Weights of a small mixture-of-experts language model, trained from scratch on English Wikipedia: 8 picks a token, a softmax router.
Below are experts of layer 7 (counted from 0) of a mixture-of-experts language model. Rows are named router (the router's row for the expert), up (a neuron's input weights, with its number) and show model dimensions 128-255. Each number is 500 + 25 x the weight over its row's rms, rounded and kept within 0 to 999. Numbers have three digits each.
After each expert's rows: a language model's description of what the expert responds to; "mostly gets" lists some tokens that are sent to it at least half of the time. This comes from a sample of Wikipedia text that the model never trained on.

# expert 23
router:522486522456474478498487500504455486545454492541466514459515541515483518470490470515457512526515534528548534492450479522512496494511512510502517510487499503499502483500479463483468506474452483496480507445510500474517501510502499519487501503483546457517492481497456453517519520483460504508455478508506540465510509476455521522473519487520501467471498473549521472487482484537522503536507
up0:516499497521515496466525497512530478490498490472497520506506509474482465531505551505487547520526482510493449550493509503512450499509463516501508486542538561527528523486500484504452489554531511527543497464558524495536453486493472481489526489476501508499487451470488488480471505442477502491548504524546499478520536494497495440549530508503519543479516489534486519537485523509513504490504
up1:501554525506483507515457480476475483518510464499496506506527509530497528525482498524473505502494522461490506498470532510486522521462536472526481533496510472494499470503477519497472493476480487482462543535525451533503515522522479506531528470492514485558535456492471493495497461522508513501497484497488535550507510499473497491476464461494494452497490512481487485577440485503473513529488
up2:536533535503494506549479499514469483480549508514514504503542453510501465503469523521498511494450500491520506490500490511515501477484546498533517530500499513474522544499492469491548471482487496524504487430510468518483536474523481495501482438536520447500457490491502525524524485474483488487540518447508510494480537490506458456465450513532509481543475494532487472514479489516508544515500
up3:481488535496509510501475521451502472489493469507476489490515536524480511508491495539485490518469493474528545488503500496537499527492467467524545466485503519551481496459546495535453516517538481542501509498513482504503472511548509495495469464510508560493475469535490492509490521455532494493472527511506469494475507514498462477535519506475488497487524466488496514550442491562565527479496
What it handles: Election and date prose. Function words and commas in election articles and date phrases, such as seats to, election took place, May 25, 1983.
mostly gets: "о", "а", "в", " took", " after", "ر"

# expert 57
router:521527498473511535538471513522509484512494527485521451541489513486493463525520501504528532506516484462518486531480520520497529501443494507504498483480466532494473501506500507498529463474494507519524505513488526501519520519494475503520499472501471506516481515482538559486478458473561484507547509516494461537534465511476503511490513504459486517532510520519477478487522472533470508528515
up0:499489519484540551498500530502483503490484521467517469523440499493530484481483509504502484494469489500492509472533526500499500504515472485505501517512547504527506438497512520556490498485469488507491503527525506518501405484486495510458536520462504524486472508555566518500491483496517523499501510532495455508497476532481469481500493508479498482540462490551501577505491539489501512518541
up1:483520474506528523494517519537527490484519461520524472489428502521505480482485494518489425486507468472514527466472485476531467531485510533519476490509504457494519545517473500508508480447490510515500510512539518501489467518540504467447475520453496479475520489516563528487468461468485481490518499509508520467490536509522481527501513459513498517516496529511501481482514522460505468506477
up2:509475503477551510506523498495517498439505532504524501533511520516521458507494504488436507507494522451498432546501510470460540492482481474460504445528525503490520470506512446504504440490502488483515552500485463468496477497465512452533551493479498505504485525474476495512480524485505501491523516489510489482449509509471511499493486492490484486525465520479543487542536508470504522531525
up3:537516435489527492521517482520505491508508509490563512519507539492515496515544510499522503497538494507486483474454527485484526523468513525502486472484488476479469528475559559517490497491479487502541503454455514486483547548538511496502494488477487501541466513485507503439520499481532505490469547484492506523492484497512477522532500503509517526517545455513511495492499449515520517593510
What it handles: Proper-name starts. First word of institution and place names in credits and lists, such as National Youth Theatre, University of South, River.
mostly gets: " Michael", "lock", "wood", " National", " Park", " River"

# expert 12
router:515506516487500430497460494488504514473536510532533478489508555488479511525507482509513517489481502506526459476519526529482442537498465459516519508477486487537500503463485515492482518448534518482480498495501459487496505511487501505498461518535545541450534477521454457509510507535454494505489527524510476477510487526484497490477517539515482484519510486460529518477550490444472515502503
up0:480511486434513461517475460499484458481480515479510470497516486506519501506488505511466487515517507543508497509517510508513438516556483465517522550504462510499541505513490489509482487461521489498481529489501473512494494523491485530488513500527514504528499445487534500484568500519487481455486459488456491504461475501497469505481552476482529486491490494510478509516488525472516493539530
up1:458555509495568490533491486518467516516543534476472502540480492471494489487512508509561488486527508518550480440492500493484523478483543484497501477520525513481516511489516497491499496505541478483516530520419481471486524494490480502518511499474468550562522486500471547512491518527513511511485481503514523487528502448494537517516489498497501507528469472495501527535487510479507466540547
up2:492512502476492515513536456484502520507504515458499483531492521472448516469517484501479492469505535491523521475497467509516507522503582453519463500463489557477475528499534486478506511510518490540515502488469488509492535523483493519499491497542448510535527490490487497518540491492521531498501492510518506485471578476512472506466536417472482515487489489500508499529539514473510487520560
up3:496530490506527517538535498527510505500490482534526438484530532517470483511524511487501494503492499509514514483508514502504496547489464484504511485526492511449455509512529493467507461464513472532515533555464499451537525502515490445518506497457518530552506508500513467475503496450522523506496539533557479503475498502504516527497481470478470466492498519493518532510507475553516518510485
What it handles: Accented foreign name pieces. Word pieces inside Spanish, Hungarian and other non-English names and places, especially accented letters, like Ro-jo, Divisi-ó-n, Côte d'I-vo-ire.
mostly gets: "ó", "ñ", "ú", "ς", "á", "za"

# expert 41
router:528457479548477473453489483535464484513474485501486544495482480468485472497510488542456514537504495510524469464501470494465548503514493481490507530484495533499479536520530502491511460514477516487501482494477471553534484499509520520502475539526511484488507483457495455479477473498485470504516505528494461494485527499513507488493542534484534482482510489486456500468464484469493542485501
up0:457533515515514507531431516530490518490511488507490475469504487510530526493484484491523492464515485505454506460524483497502508518499508526491494480525483487490439523520492462515475497502510517525526510525506508530493482512509514516478496507422519468554448473501478480544497496513494500513517517543493505498534503516531536480510517501517510519498486488468500509534436474493496572481464
up1:496480489545490488490484525487533490476434516459521501500445511474499500527434496500525512506494488514485466506510501475472516507483495473482507481504454455502528519455478473512534522531470491502544499543476541535518512494522498476549501463477471461559497506466519494479520528559512494506502507476482516514508510524468498500489509505538483508496500498443514486513483483496515517496482
up2:523459452464511541465474481500485492514490489558504488470481504497474501504531489509472491486525503494546452503482495519484521502480501493532510552462515515488499517515511508504512462471478510499507501490503453518580493481497521516458476459520500512488501497497506532484508458488481496476551491492506516495463515477506521453568492493472499481502495514512465454506504477470498501511513
up3:525483515530503518511459493524513466485451458493523499488508469574510528525468494476488499487479525512494499473485495515530498519474502492490494500495456506539513563536526525525485491546503492505488490512490500513503487499522511528520507463499518472520501491501493518492536458449523520460494492491495523482489491526546497456519535493482501539523506570541454531501497490501508554515463
What it handles: Dates in tables. Tokens right after month-day dates in game logs and timelines, such as July 1 |, November 19 |, year pieces 19.
mostly gets: " until", "–1", " after", "⁄", " when", "—"

# expert 29
router:548446449518500496448507470519471523515496500503515548497498448531505478474497467487470478520510505490481521511518470505476545539526477518492481543503500508540502542483494497481489492488477487504531491475460491489510491509469538510463489513538529487466552474511462498540488497505490480519460522497511456457527495477540493491505519487482497500484535469508467481488490517487476507483491
up0:530514512553527524484507539504482493489478487461536524528498480496496512494457525481479508509528507491471534479486498507527481536538504516491464463493494460502506510553531507497483463555495473531473483540498533491507498519504504514514532525515517563533454486481470511533502439473546552475489491477519519445497491539533490464485489494478476534491456505535491516514464510515507526529456
up1:531486485522513530521483492512541458520497517486524505501460483471504476490533507467476487475529489484543489497481491469497518480454541509484486473481504470498513523479529516523474511505529477515527516524476506501495521514532521508486534458565503484500445515489511544467520511480513489476546543440453500455508475543424464508515499509497489499516507502468477539520507461519521506526561
up2:528514479529544476445532507530483495457476493521539493516526498507505492505492480508543475499486465501522518461507476496505507507528473502514520512505523536496536498477465503491491529490509473481497524519530503448504467535512553489516522516463516511507471469498514498519548485493484481493501454519487489522526495479525477499489490464573481510510495498518519479460501502508510497531530
up3:499516520471507544521499502460526515500554480515538515497479473469516493487531518501566471488486490475425513496527511520470444504489500524530514480505454483482447502522524483493486459495556501519506498524508495510463524513504527496500513504505494491490461507439505524474522482515451525500509520500534526506505507495476436499506503452492483506495475550493455469523476529495507456504472
What it handles: Numeric score separators. Separators between numbers in sports tables and scores: colons after Week 7, en dashes in 2–1, pipes, decimal points, slashes.
mostly gets: "–0", "–1", "–2", "°", "–3", "–"

# expert 19
router:526493457514507507476476502515500469503528478482520432547469523502517470528509508495502460469514492474530538523524521456492494478487529548493555481468473481463473559517508491513491509472490516522532484544469514518532497540485468504483513492509501467511456518485532508495512547459508519492539496536479467539520489523473475499530522502516510530557509526469507515479509470497507475508499
up0:515481489500477478494490495521572468477505467475488492489485524474532486525515500527470493510484494477504527502488473512487481452503465515498520446501486487502511490471454475486474493466482500516521513512462515457499529562514481523504496544517520506507503504537557495491503461458502463541524453523499459504468468524511441547524521490506498533485489527490502520504497479532503517506533
up1:499522478529494503504535497477502519520494498448507504476524509471498536518547471522518489526465513483521475530532514495467529496493534494509499515491569470491467476521523487457525461481519486533511478469473464481561503540482501552508543456524495549488524474480492518518458438476500541509516475538530508526495520495537500491516499451497480500507467513481505455486507513485501473527456
up2:520476495503497483468510501507520536497440517516501539489476531521534514543499469539425497495452492486501491529499505515486453467518508497524515461464505485508541495502451555498497522449507503542511506506499500486503520519535493530485477513511507458539512495477512465495531440505475500480510479500482451502484522505508470543509507464519494506497494437479470525469451507471496500472513
up3:525505447501512538502491468509486523522512500514502505491513489488510466517491463531512506523538511493497507504491511506511530515492547563515478466489508533513500474482498472502491496553487478542519509521511526505503506510500504492469484509472523505531465509486500495476500497457519505523512467551473498515527547449490473495477515493479496547540531516519479456442491437440526474541549
What it handles: Names and music credits. First names and name pieces in music and film articles, including track titles and album credit lines, such as Tom, Ka, art direction.
mostly gets: "See", " Michael", " Tom", " Frank", " Ka", " Jack"

# expert 59
router:516527543556504505489490468522519534477447495510498557491500527475533509485497499479434476496519495527485495506488487514481471474482523481510484471540499513511486514478497528507436499466478502512549485500499529521458493476503523532540524543493478528467486522531543482533492495495508513508558547506506458478495526467506472487494513537478508490508510503482453525473532483521497489468534
up0:483499494478515549497514530481528483518512454448486483505513455489478486516500547541530494451515533459496501503491524487466501490498526502494499513498504487514474512526498508484500498521538480488478519452476518479525528487538523456461494477528522487538468462514488486469492529487536506474526472510518516500482522489551502506504479511482484492516463525532475491497531493438516513525504
up1:512489465525529518459478535496516512490497522522531495521486480493507460567468501530499471500480495452472454462485460472505497509498517491539498490492494490483453546533486516521488482553525499494526517468463502468483524524512490485490491494564481505489506488511523496531516506486559468499519523480445504519490498499520485497485475522505538527527503489537490473492481471479507512499512
up2:499519489530512481481499485505513500517504483501481517443529475455499492494493494511483505517458540503489498539479516451504528490512532495493474573488486496505454507531488472496484547533499501536513531436504466531519523483515506491495456497528458526527484484474520484545502513478487505498553492487545437471512497506510463485500499506517512448503494530550520500478481460472511513546489
up3:486478462465527525486464478493500486550507440542498495493533433535520489536511520470491487497447531478484473487504469496449501455495498497523505502508485494522474548524452494488522494535545500479510511467425439474492553512509485497515540483547502477504499488496533565520477521501519434496477536521492484514518495498551484477477504515508518480498517488503484471469477460490503506492515
What it handles: Place-ending punctuation. Periods, pipes and apostrophes closing place names or sentences, such as London, England, U.K. |, New York City, U.S. |.
mostly gets: "!", "'", "ville", "#"

# expert 33
router:478524514499494524491474500483515445525487493467500475539533477495479498487493497534535468513552443521509526516476515484537535491475529514518556544464495489474485542508494485533536533495480497457524466495445530526511500498510501460494460502517494472511455521447502553491504490522516524492499469513490493477520470493488519514490541473515504538465518501478485489498494481480518516487502
up0:506504469507513526498516504524502495483498512464545512516508508530473484525538580487490486465475519473483509505466491508513536490466501583536490541499522478475498499522491518502499493511484497507524497499521488510503485508477502561494529489501491504535495498469534558496503501485479533497524476514456499527508506494499488467467512473502506523493500532533443491462517438460510509472486
up1:554507538499523490480535484505503469478498463453518514497485502564469500466490493478557506464506496530545490472501496537515496533535515514512492530511533548492482494518513491470464510517493478505512482506503523514525534498515475518501519522479494565463514517499543531490519472486505534485465479478480542477462511478523480489442546477464477467479516512534508491476488506478516539552554
up2:486476463487527514506479540497472558494487501519500504526461519485517488480492527490459489483518490511526476478492538501484520505523469467524443515429550501436479491489512502506492516500512480470533521492422501504477488487500450494515473495525468540489469510512490534487577486474541492503464512526486454520514480500538499474490501528510444556562513521495507499520474536477513480504498
up3:478511461462495487476476489528509526492513448533482488471503542516503491492485508545505492486525468488497514497501457447469515459511509491511486484485490465489505488504482470526509505462533494520524482513502498513503489512478503505478512455476529537487481499492513445517503515448525464499496513617525470507556505489489507487508482504458487528549492523510528529513529519520504508508524
What it handles: Sentence and section openers. First word of a sentence, clause or section heading, such as Personal in Personal life, She, However, while, if.
mostly gets: " However", "Personal", "On", " List", "See", "After"

# expert 52
router:511509532521494518461475494502468519471493506501508510501456519503505493479497530521439500488486526473473488517502493530477510559502499516496510478516530512499531452473507535478529495501507491484522475554530515475534470563522488519472461458495527526495504496512473469524489451466554509532519502565463489473480465501545496502544509494471505515502506514524479498535490467523480560500448
up0:514524509501519508469495475483486486477505489493506529529507504524493499497502458465551422415538525482510561503486555557487503509520484523477528509523511524479497499486545487506509485489503470520499490545467455461545525550521488501494511459500501504523468500504488486506510510516520515492505488517506528509530475500500476467502502478521497492500507501559538480480456522493518494511499
up1:437489500510466519551498486500462490522492508418504478509460522457479531528477490481510517525487498486566518475500521501487504493519489485511542525501505530456499496507501481505512479480475492520509495482517494505532474465529480481499504487442514456537469483446504502480498515484491514509538486510512513478517511496474534494511528471505478487497486490542500509543512464524509503526517
up2:496496500502514531512475492508483484498481461458536539441489468505516519487517523529494460507488496480498517480444452525459516509499509492529428531510529527530516498488491517488506507467546472505471523483507512514525479483527500531521490530507490552505530495499514463517509456460547480499521503503505512547516528503542536513544469484502483520458467518487502465509462557474502525499483
up3:516483458484504524504547524502466485490517513509477516500524489507474532502500553528476425501470501490495514512510495521494534500502498506520485459485522518459501476501495459496485516524523486540476496511492510522518485466494482486528501449538424497501463502499528485538507492460535478521524484527480497524523520490434555511482481466517489483524469495492511481421511486480505484519485
What it handles: Football club abbreviations. Capital letters in club and league abbreviations in sports biographies, like FC, FA Cup, FIBA, plus table cell values.
mostly gets: " League", " football", " British", " both", " England", "elected"